config = dict(
    n_layer=14,
    d_model=160,
    n_experts=192,
    experts_per_token=3,
    d_expert=80,
    d_shared_expert=0,
    activation='relu',
    moe_layers=[2, 3, 4, 5, 6, 7, 8, 9, 10, 11, 12, 13],
    router_score='sigmoid',
    normalize_top_k=True,
    routed_scale=1.0,
    balance_loss=0.000648,
    balance_bias=True,
    init_std_router=0.00989,
    lr_router=0.00196,
    n_head=2,
    n_kv_head=2,
    head_dim=64,
    vocab_size=8192,
    norm='rmsnorm',
    norm_place='peri',
    norm_eps=1e-05,
    positions='rope',
    rope_base=10000.0,
    rope_fraction=1.0,
    qk_norm=False,
    attn_scale=0.125,
    tie_embeddings=False,
    parallel_block=False,
    extras=['capped logits'],
    init='uniform',
    init_std_qkv=0.035,
    init_std_o=0.0391,
    init_std_up=0.035,
    init_std_down=0.0175,
    optimizer='muon_variant',
    lr=0.00697,
    lr_mult_o=0.775,
    lr_mult_down=2.0,
    beta1=0.95,
    lr_head=0.00707,
    grad_clip=1.0,
    warmup_steps=200,
    schedule='wsd',
    decay_fraction=1.0,
    decay_shape='square',
    final_lr_fraction=0.1,
    batch_tokens=65536,
    seq_len=1024,
    doc_mask=True,
    train_tokens=500400000,
    steps=7636,
    dataset='wikipedia_en',
)
Below are experts of layer 9 (counted from 0) of a mixture-of-experts language model. Rows are named router (the router's row for the expert), up (a neuron's input weights, with its number) and show model dimensions 0-159. Each number is 128 + 32 x the weight over its row's rms, rounded and kept within 0 to 255. Numbers have three digits each.
After each expert's rows: "gets" lists some tokens that make up at least twice as much of what it gets as of all text. This comes from a sample of Wikipedia text that the model never trained on. Tokens count by the router's weight.

# expert 157
router:127160113132153096127119146088089115164196118125140150084174133118157175098214118125102138148167166100141184105140138188116119086098125123088109114070112164190095107137077112111154141172110077081159123101105180112153062166101120148174139130094143144145158118130122099148143168135135087131074169110078103140150139091159089159111095170095165133152176096137129118177141138158116127073095106204170099162106150159124137108105152114144101153057146124100112099178133103135097217144062180
up0:058153078173182161143068178108123166140170127155157187185103125154082150052113152088080126096101156130163103117158139200098131123078113133127163126121116091167080131103166131104150164131087081114117111126144149121132160141133138104133166136127134174137103073136089154080107144101207139144223147127141096118113111187033090120125156108210129165149184134125142141169093151106167148126120136134159095144090143154114095152127118120084126101150118147128123129171153149168141109115164073
gets: "le", "3", "4", "2", "6", "ole"

# expert 116
router:119091101117140130105143173094109159114131124100071125074188114134073161073178119073081176123145081129116132137166141186114095109146109133172098150139156130193152191138120127151202132151146103121208119116151102052157075128108112094150167144135106153172159138145125150109163167118151093101137135121140174201131046094134159190102069112155138122178146097091103138131151143092116103101120103182140094127104153111156180092112107103108082071163085099084146113129122092131131181153134115
up0:120108154147136098145144164163145088094157153163133155100111171095148098144130119136131133112116103140105122132068164125104133183122154108191114130099147113089137149128057099188189052170180112063104119088121131050094136170135054166124130190121131114098121160117206132136154132160114148200162138149090156076118103127158155117122104168152125112129151124224124159091125151121124115150114122153142159166108171146150112163130010125129123165139067101152134085145123169132133074127118121
gets: "\n", "\n\n", " k", " o", "|---|---|---|---", " ·"

# expert 11
router:168074091107147097116132089102148153151187100179100157088157112149140177125165103109130142183137135152143108141095115181092116113104124055132112097085099190173077143151148099139136102094114091118139162103199139105151081157056109112152133124135173128162106093187171175191127136111164125173123148111135187156160116135164138158149076165162133099135168044121171129140172101109139123122110125109174160130178158171091150089084133150123103043121091100112111107162160142104129161183147161
up0:135163103101113159078149125088021116112131186065112129080171127111143109143173073122171136175068126119085139122166139125114088112197130149122138115118150161117117167131113099140106141143098181128116131125183083108121127162141085099123135071121102106154083080130150182081095113162151144127149110144182108109129101109175154219104165197189134130153131117122110174119094109107109131109155113134102114095167151064169116132133139185192167172085142135159136114167123161094150136083083178
gets: "0", "1", "3", "2", "4", "6"

# expert 170
router:161171142062148102064112147116074167076151142147137143118108077158077133136141094138116189151146191170094109127166160141144077133068092100129090048082136191147151121164150050107149120158044126114142090107156191106124098158102146145117169098122136149133139113117167102159144137107162077097104181151087102171157089134137135158124081177135139096141137065144150136157069094123108173117159155120146091112131142151049131102121072121166106119130151098112170112094147108095121135149160152
up0:108140138151069178107128125179149118093123160165099115160133181138107076167121160161143127154172096097132139084114132072138176109091118173173133091067101067150154161152117091121138114148138128106051104103110173144103119103112176107161118152184131134097140086156131141148116149098119197111056106165108140197119107098077114089165176173149113116148119137100211048140162122188068090122107125145156090103115160159169080101094122133150121120141122166087126131141133111142087117167192164
gets: "ain", "ing", "ating", " up", "aining", "ate"

# expert 190
router:157141141100130130073134101080122097153155122136130130060126136107105108128123114123097118191093100109079139151096096228079126089099160101136074089062035148140125150106129128126143138121083114165144116118130099114131138209153127120115128158177165122106160101130098154124130114131177109148119141214143075119113098095173125142134127128163181158168135084098104131187149050135108112134056107088128122181106125173069129112133112105166098131141057111074180120121155068140104162152138114
up0:105181181075155141134152073104172146186136113099090148082141120176084115086135103106133168080165094160096103101114121176161134137114129084099195067131138110121121122139137109152075132127231110102138071128063178051112168104143122148164141121101077185144135103154094161178130111109083079148134116120123088135137150173190105108167096074146127128164157118157163106102125153143129114144103084133114144101090160138152156142126135124089066153115054133134122107100087199160123134143159129
gets: "ens", "act", "ess", " act", "lect", "ect"

# expert 35
router:141149158176159145090141146132095162052146154096094137083094137111173084076114040103079179153189144122074094158088126203092087112136120106139115116106095137198128199095134137174151159136069109154119139099097185097136135177124114197151115094169155122159174079100104113116120138123146105142115143197097158161138120154167132119104116160147143102131124102106155105155146078161103081094119171138150172141132082148092124089171107107125092148093096108115147090054180113118096130122117125
up0:054131093114119129116107080127136137124101151107148189180138129170081139183092083119154137120150098095206099154113100144161151116140135087161161148083177074109112126130144133094145113118075092143169089128091100144156095118170104140134141189159091095143172133118184158149155156083088133235120111076128132105165151129149107161073145159116163118052133122109195066160100156143197159106144106191144122146126115108126099143138096138113138162127099145076087164168169162150139157139104167
gets: "it", "at", "ut", "ul", "ot", "ult"

# expert 33
router:131180125108126143143092082087088144103162107105100168069150104142131119102127079159133193174153110102088135107159168118095116074072060113095131113076147173175134103113106123179159155128041129115147121105095109118109165154116110172165112067133144138115159100130106114153112169109119200140171131144151136181154085113102165180174114123092143099152137070118137160139110164154099062102090110171127087112102135128079177109046108075112116120167093101128129194182146135167109159158134132
up0:108121072083095106083133161075079120136129180158064138108103105145122058110139050150105119161150107089132056131159086146106098122133116088169130099163174165146134149136174139124140181094136134077093086125160155162119126113148105186173084099106109116128145123110157183198107216115134216138134126147054179118154071116119120100123113107098140162118145094126128090128093138117116085143170130156154153146111164105116150084125134162150123097146100115112124154165100066192133143126076079
gets: "al", "am", "el", "all", "est", " West"